Weights of a small mixture-of-experts language model, trained from scratch on English Wikipedia: 256 experts in each of 8 layers.
Below are experts of layer 7 (counted from 0) of a mixture-of-experts language model. Rows are named router (the router's row for the expert), gate (a neuron's input weights, with its number), up (a neuron's input weights, with its number), down (a neuron's output weights, with its number) and show model dimensions 0-255. Each number is 50 + 15 x the weight over its row's rms, rounded and kept within 0 to 99.
Before each expert's rows: a language model's description of what the expert responds to; "mostly gets" lists some tokens that are sent to it at least half of the time. This comes from a sample of Wikipedia text that the model never trained on.

# expert 20
Place-name connectors. Prepositions and commas joining place names in addresses and locations, such as of in Canton of Bern, Street, Essex, near, New.
mostly gets: " near", " New", "town", " Lower", "–:"
router:61 55 45 42 68 37 31 49 58 39 48 68 45 31 70 78 35 43 68 34 32 37 28 72 37 57 54 48 53 50 31 72 37 58 52 37 45 39 46 49 66 34 73 61 62 77 44 57 40 54 48 71 11 45 56 48 56 31 31 25 60 24 36 62 47 47 31 33 48 23 61 38 36 31 38 29 45 75 35 43 53 75 55 56 39 38 57 46 65 30 07 62 49 65 54 24 53 46 70 39 55 62 64 57 57 45 37 70 71 60 46 74 40 48 47 50 31 53 39 57 55 33 56 57 46 64 63 57 44 42 16 35 51 66 30 63 69 32 34 52 73 58 44 32 43 38 36 75 46 64 26 54 36 64 61 27 45 41 44 31 45 72 45 41 60 23 53 54 66 66 38 49 63 16 38 43 76 44 64 25 79 77 51 37 36 09 73 47 51 55 61 59 53 29 35 57 48 83 51 47 63 24 57 61 56 43 67 45 48 58 68 29 70 45 44 45 42 60 47 66 59 44 19 48 49 46 74 44 47 15 49 48 82 63 71 65 59 56 78 53 51 58 63 42 20 55 73 41 60 66 30 49 57 45 67 70
gate0:28 42 59 46 62 64 25 48 52 52 36 76 41 71 71 49 56 60 05 42 15 34 65 34 27 22 36 54 64 31 24 42 35 55 49 81 45 56 37 76 83 53 30 67 89 41 44 63 55 43 42 50 64 49 50 47 61 64 33 39 46 46 68 10 46 83 53 57 65 59 42 29 44 35 40 61 48 65 90 41 58 45 60 46 58 53 50 53 59 38 51 49 50 39 61 63 57 21 51 54 33 46 57 42 49 46 46 49 74 35 50 54 42 31 35 37 25 35 54 37 38 62 73 42 46 19 83 51 48 44 47 31 57 50 64 38 47 43 49 49 41 63 74 35 60 43 83 65 47 23 64 36 62 42 57 46 25 68 34 50 51 47 67 40 62 52 45 40 18 52 41 53 36 68 39 36 63 40 83 44 33 30 30 47 56 59 71 49 37 43 66 53 47 66 54 44 84 54 50 73 26 47 62 57 43 20 55 76 37 30 42 65 46 49 58 47 20 43 41 54 18 71 34 77 58 29 41 60 74 70 55 68 49 58 39 54 40 33 62 29 53 54 43 56 69 38 37 38 35 42 41 56 42 55 68 65
up0:54 36 54 43 46 62 26 46 39 63 25 66 50 71 77 45 43 52 18 62 25 21 58 48 49 41 43 46 75 28 40 31 23 32 51 73 45 62 52 85 78 49 44 56 74 56 47 53 53 47 63 27 72 40 53 59 72 63 26 31 53 58 56 21 62 78 50 60 69 49 49 28 45 40 50 72 43 66 71 58 59 49 53 44 82 54 65 59 52 27 65 50 66 46 72 55 66 16 53 37 51 42 31 42 43 32 49 30 50 27 40 41 25 38 34 36 54 39 51 36 30 56 73 42 40 32 74 49 51 46 29 60 67 72 72 23 57 40 22 47 50 58 70 30 61 48 83 40 59 20 65 29 70 40 63 47 52 67 40 38 48 47 69 43 38 70 51 43 37 40 38 63 48 37 20 42 67 46 68 54 30 35 41 47 44 60 74 41 50 43 45 50 50 76 69 46 78 58 65 65 57 56 42 60 44 26 58 77 35 22 46 57 54 40 46 49 44 63 33 43 23 69 46 74 63 45 37 53 47 71 80 60 57 37 70 52 44 35 62 34 50 78 53 61 64 18 51 30 32 62 49 55 42 55 75 43
down0:62 97 79 64 56 31 45 59 51 69 51 42 59 49 56 65 65 45 55 78 42 74 28 65 40 68 32 48 41 56 49 53 31 27 33 67 45 58 55 35 42 22 36 29 29 55 42 38 69 60 61 66 35 39 48 24 46 65 81 62 48 75 59 64 57 53 50 65 51 48 38 29 25 44 35 68 45 71 50 48 17 46 55 63 41 75 30 50 35 31 37 34 57 24 51 46 46 45 28 73 30 30 60 58 51 50 46 43 43 57 47 32 41 63 48 44 46 51 56 55 47 59 62 25 53 66 31 52 49 64 44 53 55 40 69 61 60 67 73 57 70 34 41 57 36 43 50 52 58 63 60 39 47 31 14 49 61 37 75 55 24 59 57 51 56 37 60 39 55 63 45 51 30 74 63 45 54 33 41 22 38 43 76 45 55 27 16 45 50 33 34 46 45 62 55 71 66 31 59 38 70 54 75 73 59 61 41 51 72 49 50 57 42 17 63 51 55 49 78 56 21 22 32 63 07 69 65 64 58 44 34 54 50 34 08 53 32 58 60 52 77 37 50 62 40 56 56 29 23 52 26 66 41 38 70 50

# expert 8
Sports list commas. Commas, closing parentheses and table pipes ending list items or cells, mostly in sports rosters, stats tables and team lists.
mostly gets: "},", "),", "\"),"
router:62 53 72 49 62 68 55 43 77 45 72 67 66 49 51 54 22 62 54 50 26 30 53 57 39 66 54 46 37 39 70 74 30 63 48 14 50 44 58 59 59 38 48 64 48 58 32 46 53 58 53 57 40 80 45 53 54 43 54 49 34 41 50 84 52 37 24 47 00 34 57 49 54 46 70 29 63 58 35 45 62 75 68 46 43 36 58 47 64 39 44 48 36 47 54 27 40 57 55 37 43 49 54 50 74 36 50 61 47 84 53 66 51 34 55 58 47 62 22 57 73 55 53 41 62 59 57 35 38 43 32 50 69 56 27 50 42 30 32 54 71 43 35 59 30 58 43 72 44 75 42 69 34 40 52 16 53 42 69 46 56 57 46 60 67 00 59 63 75 61 39 53 73 24 66 57 64 35 42 33 83 71 63 24 19 22 51 46 25 65 45 53 58 12 64 46 51 62 29 48 68 20 59 55 62 53 59 70 34 63 46 32 84 48 38 57 43 57 52 67 37 37 43 25 57 52 83 53 75 32 38 46 57 49 52 58 48 62 78 63 50 52 45 35 23 36 54 46 38 59 28 50 67 49 41 50
gate0:69 68 47 56 63 44 36 26 50 62 49 54 55 63 57 47 71 47 33 51 31 35 75 62 53 63 48 34 53 53 50 44 52 12 56 75 41 51 63 47 50 45 70 57 43 33 56 56 58 48 39 65 82 56 53 51 56 50 68 53 58 69 33 48 78 51 50 53 47 56 44 43 40 87 75 30 30 72 42 24 51 50 49 77 53 59 80 48 58 57 34 66 40 42 51 25 70 70 57 48 56 60 80 55 56 41 60 28 41 22 56 56 62 59 49 63 48 57 06 76 73 70 57 59 45 59 74 49 42 58 17 76 50 32 39 59 65 69 17 76 29 35 53 42 24 61 49 50 57 68 23 39 26 30 54 75 40 19 67 40 40 42 05 33 18 08 42 57 65 36 27 40 45 43 52 64 58 37 49 35 69 40 42 42 59 38 73 60 64 58 45 47 55 64 60 58 45 59 83 41 47 63 59 59 53 49 79 57 51 43 53 24 44 38 28 43 55 34 37 54 26 43 51 47 69 49 54 58 34 44 41 49 50 27 56 47 37 73 57 62 55 64 56 45 51 54 61 32 35 93 48 65 55 46 66 50
up0:55 59 38 49 55 44 40 53 30 58 40 56 37 77 26 55 81 29 35 58 35 28 95 31 49 45 36 47 77 45 57 49 43 19 55 55 40 69 59 31 52 50 63 27 25 52 62 39 60 46 79 52 81 52 54 42 45 54 62 60 76 52 30 40 38 47 51 59 63 59 24 51 58 63 76 26 34 61 32 26 48 38 31 80 56 37 74 40 57 58 56 56 52 38 49 55 64 48 47 56 65 34 51 62 46 40 85 13 38 52 58 38 48 68 72 30 50 51 54 64 84 63 72 73 33 63 63 51 31 63 24 73 68 16 59 53 63 30 41 64 32 21 56 52 51 74 44 40 65 46 34 39 38 10 43 64 47 45 47 52 60 28 37 46 19 28 48 52 57 39 56 55 39 38 69 69 65 37 44 60 46 39 51 42 49 72 72 35 58 39 45 58 29 45 75 58 72 22 53 65 44 69 40 54 31 40 72 40 48 58 33 49 55 47 40 53 71 67 43 55 42 49 65 44 44 57 53 76 42 36 49 73 45 35 41 32 39 64 30 47 52 66 48 50 74 57 59 37 49 93 31 53 61 49 40 21
down0:46 12 45 61 43 52 74 50 44 36 44 73 46 39 56 48 50 37 63 22 50 42 37 49 60 35 33 35 78 49 57 54 36 74 62 37 48 68 73 51 64 30 35 68 49 63 47 33 35 59 29 27 66 54 63 25 65 57 57 78 59 48 81 53 67 58 52 67 64 58 71 35 35 34 19 73 40 58 58 27 87 39 34 64 67 64 32 54 56 54 27 45 15 31 38 69 58 52 72 49 72 60 42 44 41 60 65 47 53 47 37 67 48 46 24 65 34 74 57 54 48 28 30 52 85 30 61 43 43 34 60 70 41 31 42 66 27 37 63 36 38 57 71 42 86 45 52 48 76 10 44 51 42 25 57 68 61 34 18 52 62 38 53 55 53 42 58 73 44 62 62 33 46 22 49 76 75 59 33 51 51 48 31 76 40 53 46 66 74 63 50 36 60 51 56 65 41 63 30 67 20 41 40 60 37 63 49 42 58 53 66 30 50 83 67 65 45 61 62 54 51 60 48 52 48 47 50 59 36 15 58 50 47 51 68 17 57 64 57 45 52 35 35 42 48 49 68 58 53 33 52 49 39 75 65 41

# expert 56
Route and location text. Spaces, commas and words such as before, north, Term in road-route descriptions, coordinates, location lines and dated entries.
mostly gets: " before", " Term", " north"
router:63 39 59 18 76 44 33 49 58 35 58 77 59 43 66 42 09 44 50 37 50 42 39 74 44 60 75 53 49 41 49 44 46 60 53 44 42 38 55 49 58 57 55 59 71 64 38 53 54 63 56 50 31 43 44 49 67 27 44 32 57 38 41 95 82 41 41 34 40 22 49 71 50 28 66 47 68 74 36 52 72 65 67 40 37 56 77 45 61 40 34 71 45 60 54 41 44 27 65 24 45 70 60 62 82 51 41 61 55 65 66 61 51 29 49 25 31 53 27 62 56 50 60 40 45 42 54 65 37 20 31 25 51 90 39 53 64 30 43 50 59 63 32 42 39 60 45 73 41 48 35 52 45 81 80 36 54 60 46 28 62 68 58 55 49 15 58 68 85 50 57 39 62 25 52 68 50 59 69 29 70 74 48 42 35 31 80 39 41 52 56 40 70 39 62 52 53 64 32 32 45 13 67 59 56 46 58 48 54 69 61 60 61 44 36 56 50 48 31 52 40 52 27 41 34 47 43 37 88 26 41 55 58 58 48 50 55 64 77 57 68 46 52 37 38 50 86 38 40 74 40 39 47 39 67 62
gate0:51 46 61 42 63 55 43 55 51 48 51 51 61 51 57 62 18 75 61 48 47 45 62 49 86 60 60 45 25 46 56 71 61 39 67 58 37 66 63 52 49 57 14 38 62 27 77 60 54 43 69 53 76 57 30 43 62 47 47 46 58 10 75 64 77 49 50 60 44 51 76 35 58 69 63 58 58 55 44 40 36 60 57 68 60 76 56 64 53 29 60 45 62 44 67 19 48 54 25 33 69 37 45 53 57 35 55 35 51 71 49 45 43 77 27 46 42 48 34 73 47 77 39 30 50 30 69 45 56 57 33 59 81 68 43 22 61 32 44 39 55 53 68 60 61 73 67 57 59 59 33 47 59 48 37 57 44 29 52 42 53 67 49 23 22 32 61 53 36 48 27 67 43 32 39 39 57 53 55 30 54 12 50 07 60 59 73 59 20 66 36 54 25 66 66 43 32 64 31 19 37 67 34 53 32 46 60 45 34 59 45 52 43 73 46 20 44 71 42 77 46 69 64 78 56 39 31 71 58 59 59 54 49 41 56 81 30 43 61 54 65 67 65 33 52 68 29 54 40 75 76 50 55 46 62 42
up0:44 59 47 52 37 58 40 32 48 39 55 33 52 52 47 36 78 22 46 70 57 55 27 55 22 27 41 43 81 60 35 40 41 47 43 55 52 21 24 57 61 45 82 65 59 64 13 55 63 46 34 50 46 41 55 56 44 30 32 53 47 78 21 32 29 49 43 21 49 58 24 49 51 34 49 45 55 44 52 64 57 39 60 26 35 35 39 44 39 59 46 65 50 63 57 68 68 58 71 67 35 67 55 53 45 54 59 58 48 17 61 53 43 12 53 46 64 37 60 30 50 36 59 64 55 70 37 60 37 66 57 43 16 49 48 67 45 66 61 62 49 53 33 42 50 17 37 55 40 42 77 47 41 63 72 53 52 62 57 52 51 58 38 89 65 80 25 54 64 63 59 29 71 70 45 59 56 43 28 71 41 72 44 70 40 19 31 54 70 35 57 43 87 57 41 68 46 46 75 56 68 53 69 57 55 66 27 60 56 44 54 50 63 24 67 69 42 32 61 10 62 38 29 25 58 53 53 26 40 46 34 28 57 58 47 35 71 68 36 52 24 39 21 63 38 31 64 50 63 36 34 53 37 61 55 58
down0:71 58 59 45 59 45 31 48 68 62 56 66 32 68 73 32 58 57 68 35 43 49 73 68 26 40 14 61 33 48 39 64 76 40 89 43 79 55 46 22 51 72 66 54 86 22 71 63 47 58 52 51 75 39 57 52 40 29 43 55 45 49 60 37 52 52 54 25 57 41 30 73 64 47 39 59 37 65 04 39 46 80 33 66 47 39 45 60 36 55 48 55 45 41 63 45 41 40 38 38 38 79 67 47 31 57 56 63 58 43 51 34 39 34 37 68 48 44 60 55 55 35 69 47 52 70 29 39 91 62 44 63 66 46 61 60 41 28 46 44 62 32 37 54 83 28 55 56 56 74 62 28 51 49 45 55 49 20 58 34 50 46 48 50 79 66 51 66 48 39 66 40 39 63 41 45 26 56 47 62 43 57 29 57 74 57 41 60 54 27 56 35 77 33 50 72 44 56 57 38 49 59 61 38 46 33 71 66 29 42 51 24 53 28 53 50 35 57 42 43 42 57 57 57 40 45 48 48 51 99 59 46 85 55 09 54 74 71 50 36 46 32 65 65 72 42 52 30 66 52 58 77 46 52 65 52

# expert 61
Days and broadcast times. Weekdays, months and times of day after on, like Saturday, Friday, morning, late, mostly in television and event dates.
mostly gets: " night", " Saturday", " Sunday", " morning", " late", " BBC"
router:48 68 54 47 66 47 24 38 45 32 58 28 39 28 62 66 44 56 53 46 53 24 29 64 30 64 80 55 36 64 49 72 27 87 70 45 69 44 56 70 75 27 72 59 52 65 58 52 69 45 61 62 36 69 37 61 59 38 39 43 37 23 60 55 55 57 45 26 30 58 46 23 65 29 46 41 56 76 57 45 49 60 71 51 47 53 45 58 66 38 58 58 43 66 64 27 39 63 63 35 45 60 78 56 69 41 51 61 40 62 58 61 46 35 66 51 48 22 69 60 67 57 58 56 45 49 70 54 47 42 20 41 62 53 57 47 48 33 51 52 71 75 32 60 51 48 38 61 47 54 29 63 46 78 80 36 29 55 55 11 51 68 56 38 48 24 45 33 68 60 42 37 42 30 41 44 69 35 32 32 79 66 38 56 19 42 47 45 34 64 58 61 43 44 29 79 30 62 59 41 42 30 55 66 58 49 59 61 46 31 60 41 54 24 19 43 53 52 49 78 67 32 43 42 67 47 54 60 61 12 34 50 86 55 64 64 52 78 64 56 75 22 55 48 23 39 76 29 28 58 55 47 63 34 70 68
gate0:49 66 51 52 53 62 49 43 48 41 38 47 45 67 58 53 37 59 29 51 51 54 34 39 54 36 36 60 48 21 59 59 49 55 66 44 26 67 33 75 52 21 52 73 49 60 76 44 58 46 63 57 76 56 43 04 32 41 42 56 48 48 60 57 59 46 72 61 52 60 73 16 51 62 48 56 42 46 44 34 36 46 44 52 54 31 64 41 49 53 54 55 08 11 54 22 60 47 58 60 64 25 62 33 44 59 22 56 43 66 70 38 26 00 33 35 33 37 52 52 80 60 31 47 41 25 53 84 40 42 63 62 63 76 23 31 55 59 40 48 47 44 90 52 66 71 47 57 44 54 42 41 50 37 58 39 55 52 63 61 51 56 42 40 50 36 74 44 60 70 70 31 64 37 60 65 69 49 59 49 62 26 44 36 61 61 59 35 50 53 46 66 27 35 26 53 77 28 45 58 35 41 33 50 49 48 45 33 35 60 44 58 36 59 55 70 33 58 45 23 17 76 70 86 45 53 36 78 51 61 35 35 61 35 43 32 34 54 40 23 46 61 43 32 53 57 33 44 47 26 41 61 19 75 66 43
up0:51 39 55 50 68 42 45 66 50 63 55 65 64 29 44 42 55 49 76 47 39 40 63 66 53 64 62 30 52 81 46 46 41 52 41 58 69 31 62 43 43 74 33 22 44 28 20 54 44 48 37 41 23 40 52 82 68 62 47 35 46 45 45 44 35 52 33 42 39 35 21 78 41 42 47 38 51 49 38 65 60 54 71 62 49 64 37 60 50 45 40 56 84 80 38 62 53 42 45 42 36 71 39 59 52 44 66 57 60 34 44 63 67 96 63 54 81 74 44 45 15 34 72 56 52 76 35 15 62 60 49 40 25 32 71 74 52 48 62 44 58 63 05 50 38 27 61 51 58 42 64 70 43 56 44 55 30 46 28 45 45 35 51 57 47 60 38 62 40 19 18 65 30 63 42 45 36 59 51 53 36 75 50 64 51 45 39 66 58 50 60 27 73 55 79 38 15 65 55 42 73 56 63 58 60 48 53 67 55 45 66 50 58 47 45 28 75 55 56 68 79 19 36 28 59 42 57 28 51 35 67 69 45 71 66 67 70 46 63 76 47 42 60 57 46 47 57 56 51 80 63 44 72 33 35 47
down0:54 40 12 71 43 76 48 46 82 52 58 26 60 51 53 62 48 74 53 51 71 40 51 67 46 39 72 38 71 43 40 68 55 52 49 13 56 64 09 36 63 54 54 61 68 51 43 43 67 54 64 38 40 59 35 28 72 45 71 56 32 73 44 51 61 58 51 53 42 52 47 43 68 68 62 56 50 34 35 22 76 16 34 36 60 24 66 29 42 55 79 49 38 38 35 74 31 61 64 26 30 74 55 57 67 08 51 34 47 54 55 03 37 63 55 59 52 53 41 63 45 42 49 71 32 66 56 51 70 54 54 53 31 55 53 63 41 49 64 14 62 75 69 30 50 77 54 30 49 68 46 49 56 44 72 33 50 60 41 39 22 58 44 54 35 66 56 36 36 43 55 51 55 51 57 65 47 51 22 45 46 62 26 39 74 63 38 46 54 28 45 18 53 62 36 29 69 47 61 47 68 64 38 51 75 48 44 34 33 54 71 68 44 37 17 32 32 62 49 64 59 54 28 61 72 36 34 59 45 67 47 55 50 38 55 33 07 39 39 47 39 50 41 64 59 53 53 41 54 58 38 63 42 53 39 62

# expert 6
Small number words. Small cardinal numbers, as words or digits, counting things in descriptions, such as "two-story", "three acts", "four date tour".
mostly gets: " three", " two", " four", " one", " five", " six"
router:63 46 49 41 61 46 48 31 52 18 53 65 72 73 82 50 33 77 63 29 43 41 43 67 40 46 61 36 41 68 59 83 31 58 69 52 75 60 42 69 64 40 61 42 76 57 26 57 62 45 38 70 49 66 13 31 61 58 42 30 40 44 54 57 44 56 30 11 29 36 58 53 58 43 47 66 69 54 43 64 79 61 63 49 45 39 67 62 63 36 28 68 35 64 52 28 75 72 63 36 23 60 71 29 71 49 54 75 50 61 76 58 27 29 66 70 50 41 44 59 38 62 66 32 53 57 56 39 52 31 47 47 29 47 47 57 58 42 40 68 73 33 45 53 27 40 39 68 55 66 36 42 18 54 68 36 55 51 61 40 40 59 57 72 54 37 28 64 59 41 39 43 67 49 44 49 66 37 33 45 69 65 39 30 36 34 67 75 39 47 56 47 74 32 31 67 18 70 30 36 43 13 59 57 71 60 67 61 33 47 56 41 52 37 53 53 31 54 50 33 56 44 50 47 70 18 72 71 59 59 59 62 56 64 63 58 75 56 77 55 74 52 50 45 34 41 48 43 18 49 28 67 65 50 69 42
gate0:40 50 45 54 81 73 55 54 58 40 55 25 51 46 56 37 69 45 55 39 45 82 24 33 72 38 44 65 39 18 64 60 93 57 64 50 56 46 60 61 70 63 48 42 27 30 31 42 68 45 44 35 45 46 55 39 77 36 42 86 63 59 24 49 64 64 49 49 55 62 84 57 56 63 39 52 40 43 37 44 55 58 49 41 58 45 14 42 34 45 40 46 64 61 37 69 50 61 60 34 40 78 67 84 46 34 71 48 28 54 48 60 41 56 39 26 53 38 70 76 73 62 42 53 43 24 50 50 62 66 60 56 47 62 42 45 60 39 81 66 52 52 74 74 51 53 45 78 35 38 75 39 62 57 51 50 40 45 58 42 41 53 67 51 66 52 09 26 30 63 58 45 41 69 26 49 32 43 81 95 69 29 44 50 66 44 12 38 41 53 31 42 26 61 24 54 74 48 52 32 21 60 49 43 60 66 44 35 29 33 35 35 41 53 56 58 70 40 46 58 61 33 57 56 47 60 50 62 48 60 50 49 64 45 36 54 59 34 69 72 36 49 55 64 58 34 59 41 82 44 44 44 19 64 58 32
up0:60 41 45 53 66 79 68 63 38 43 59 46 53 71 54 32 48 56 40 64 74 84 29 61 83 39 45 57 52 52 36 41 67 44 70 46 47 66 47 43 41 55 62 42 31 14 74 56 67 70 31 32 58 24 51 49 55 51 42 59 58 55 47 41 58 76 19 37 64 51 58 63 65 61 46 45 13 59 47 67 90 49 41 51 72 54 54 47 53 43 67 45 53 42 70 35 71 86 66 35 38 67 34 22 71 52 64 26 46 47 90 42 62 57 38 34 41 46 48 81 37 46 49 39 47 39 39 58 55 54 71 46 49 50 37 38 59 42 43 59 60 44 70 64 52 40 49 59 60 46 57 52 14 54 45 63 72 57 46 55 30 63 47 47 56 59 29 39 36 44 46 63 58 57 27 87 65 61 46 91 56 24 38 16 88 52 42 47 38 52 41 74 40 47 46 54 61 58 76 34 43 33 26 54 69 51 32 10 45 54 24 25 60 73 24 59 54 54 36 57 25 55 46 43 25 40 50 79 45 67 53 60 67 46 29 59 60 46 63 34 40 40 47 45 58 39 66 47 33 54 65 55 39 38 70 40
down0:59 59 33 59 51 65 56 44 24 86 81 46 43 60 43 18 37 56 37 57 48 59 71 52 64 65 39 52 43 37 39 63 55 51 21 71 61 61 65 64 54 56 71 31 62 52 53 77 58 31 47 89 26 43 41 57 48 45 36 49 49 60 39 38 62 37 47 55 76 32 44 34 56 59 35 51 73 48 44 76 27 21 54 50 31 75 80 61 54 62 41 44 36 52 58 54 51 35 77 72 65 70 74 81 25 33 40 51 62 48 55 65 76 26 48 59 52 59 51 65 57 21 36 48 46 50 70 37 44 53 45 59 49 80 83 47 54 51 37 54 35 30 82 48 53 26 49 57 75 84 43 70 29 21 59 73 58 57 46 36 68 54 53 38 52 39 26 57 21 34 39 22 67 63 44 53 30 76 71 38 54 60 50 48 35 39 41 29 46 50 33 50 43 56 29 48 74 40 36 28 42 24 64 39 53 49 26 55 32 46 62 64 31 57 32 52 48 39 58 50 68 72 61 56 49 53 61 68 60 59 26 19 43 59 48 61 42 57 39 78 47 50 82 52 32 59 43 34 44 65 48 58 51 40 35 48

# expert 37
Location prepositions. Prepositions like in, into, to, through, across that introduce places, regions or years, as in released in Europe, moved to Germany.
mostly gets: "In", " In", " in", " entered", " throughout", " across"
router:63 57 50 43 65 30 43 29 63 35 64 40 73 34 67 53 40 61 58 50 40 53 22 50 33 57 62 46 30 38 37 65 42 73 70 40 64 27 54 68 70 37 78 56 63 46 36 70 57 47 35 88 29 66 53 40 68 49 35 45 42 40 68 63 69 41 44 15 37 30 74 48 46 51 51 32 61 92 47 54 46 81 72 54 37 52 49 38 72 37 17 53 66 53 50 38 52 60 69 30 38 47 76 78 58 62 41 46 47 58 61 53 42 50 50 52 40 42 49 52 57 44 55 58 61 69 47 45 41 38 32 52 49 52 30 58 70 34 42 60 56 51 24 47 30 23 25 63 29 60 32 41 39 78 69 56 42 41 44 35 56 56 34 62 52 00 55 57 58 66 23 34 80 49 33 60 64 20 54 29 84 67 54 41 41 51 61 59 60 73 46 62 57 22 56 74 41 78 30 51 59 27 59 51 52 62 59 45 47 52 55 32 65 57 40 53 30 51 47 54 72 34 31 47 64 59 54 49 67 42 27 36 75 69 51 51 50 65 75 56 61 41 70 40 12 41 52 26 66 53 52 59 78 36 62 68
gate0:70 75 52 30 52 64 44 44 63 19 37 84 50 61 87 42 32 77 57 53 47 47 63 57 75 29 53 50 46 57 69 55 50 42 59 43 72 49 48 54 57 50 44 47 59 32 61 53 29 56 42 61 46 39 51 66 84 54 83 48 51 53 50 73 65 62 55 62 44 72 41 38 57 24 41 42 54 53 63 61 56 81 52 42 65 56 44 47 72 70 51 39 66 28 40 38 27 45 39 15 61 56 70 67 57 49 35 24 45 46 51 54 40 67 62 69 51 56 46 32 46 65 51 48 55 57 51 53 93 31 34 52 63 93 66 38 33 40 66 44 52 44 57 77 57 28 24 77 35 45 45 39 31 53 46 18 38 69 43 32 45 33 68 39 51 29 63 38 51 38 38 27 58 42 35 53 57 44 35 40 57 19 66 40 45 34 66 38 39 70 83 48 56 48 57 20 37 49 46 59 52 84 60 34 68 15 65 31 51 24 40 57 49 53 34 65 61 39 38 59 71 60 50 38 33 51 45 51 67 66 62 58 38 72 89 57 76 43 60 44 48 37 67 58 78 17 55 60 50 64 53 52 35 62 34 48
up0:60 69 38 42 34 70 38 47 68 30 36 76 47 53 67 51 39 73 44 48 35 54 58 43 69 36 47 57 36 52 71 51 63 41 32 40 60 36 55 47 50 56 62 37 59 25 74 64 29 49 55 55 51 44 54 78 56 72 60 38 57 61 60 59 63 60 66 72 39 71 42 51 55 32 31 46 42 74 58 56 48 74 35 47 63 70 39 45 75 71 43 46 76 35 44 35 23 54 45 11 75 56 67 77 56 47 48 25 35 33 42 58 42 71 52 66 42 60 47 34 47 51 53 51 54 63 45 74 87 36 53 56 81 73 49 50 39 34 49 43 43 29 66 72 44 45 33 71 36 52 52 33 27 39 42 37 58 57 40 47 55 19 81 38 62 27 64 41 58 21 33 39 29 52 44 30 49 56 40 40 60 31 59 39 38 52 51 30 59 73 78 51 51 24 59 26 45 56 47 59 49 81 48 31 55 09 69 39 63 34 30 57 45 54 38 39 81 33 42 70 65 60 55 28 36 61 31 61 69 81 43 68 32 87 72 56 65 31 58 37 39 50 72 53 72 26 48 72 52 56 57 36 43 52 30 56
down0:46 29 40 41 21 56 31 73 13 61 68 75 34 64 17 73 19 34 61 59 31 40 69 63 72 18 52 72 44 65 64 47 26 40 47 52 66 61 44 50 36 49 50 58 61 59 76 32 21 87 55 45 51 30 69 56 28 42 29 58 50 58 44 24 42 66 30 60 56 57 37 33 40 62 51 57 21 39 60 56 46 55 43 29 66 43 86 55 51 34 51 53 34 70 42 29 36 43 64 53 54 37 64 38 44 25 70 34 19 38 26 33 35 44 70 48 47 44 40 62 42 34 50 59 28 50 59 42 50 47 51 68 45 48 65 32 44 26 55 51 47 79 85 54 47 39 36 28 54 23 47 67 44 27 56 60 63 42 53 73 33 58 41 25 62 52 32 70 36 54 67 57 46 53 47 55 41 67 41 26 75 62 70 62 42 57 47 26 30 63 61 61 57 62 62 45 71 26 55 45 15 66 36 63 67 70 84 52 59 43 49 68 59 63 46 39 45 56 44 43 27 46 36 44 55 61 34 63 64 36 38 55 36 42 69 33 44 44 56 62 65 77 35 66 61 44 47 46 59 43 69 42 62 78 58 47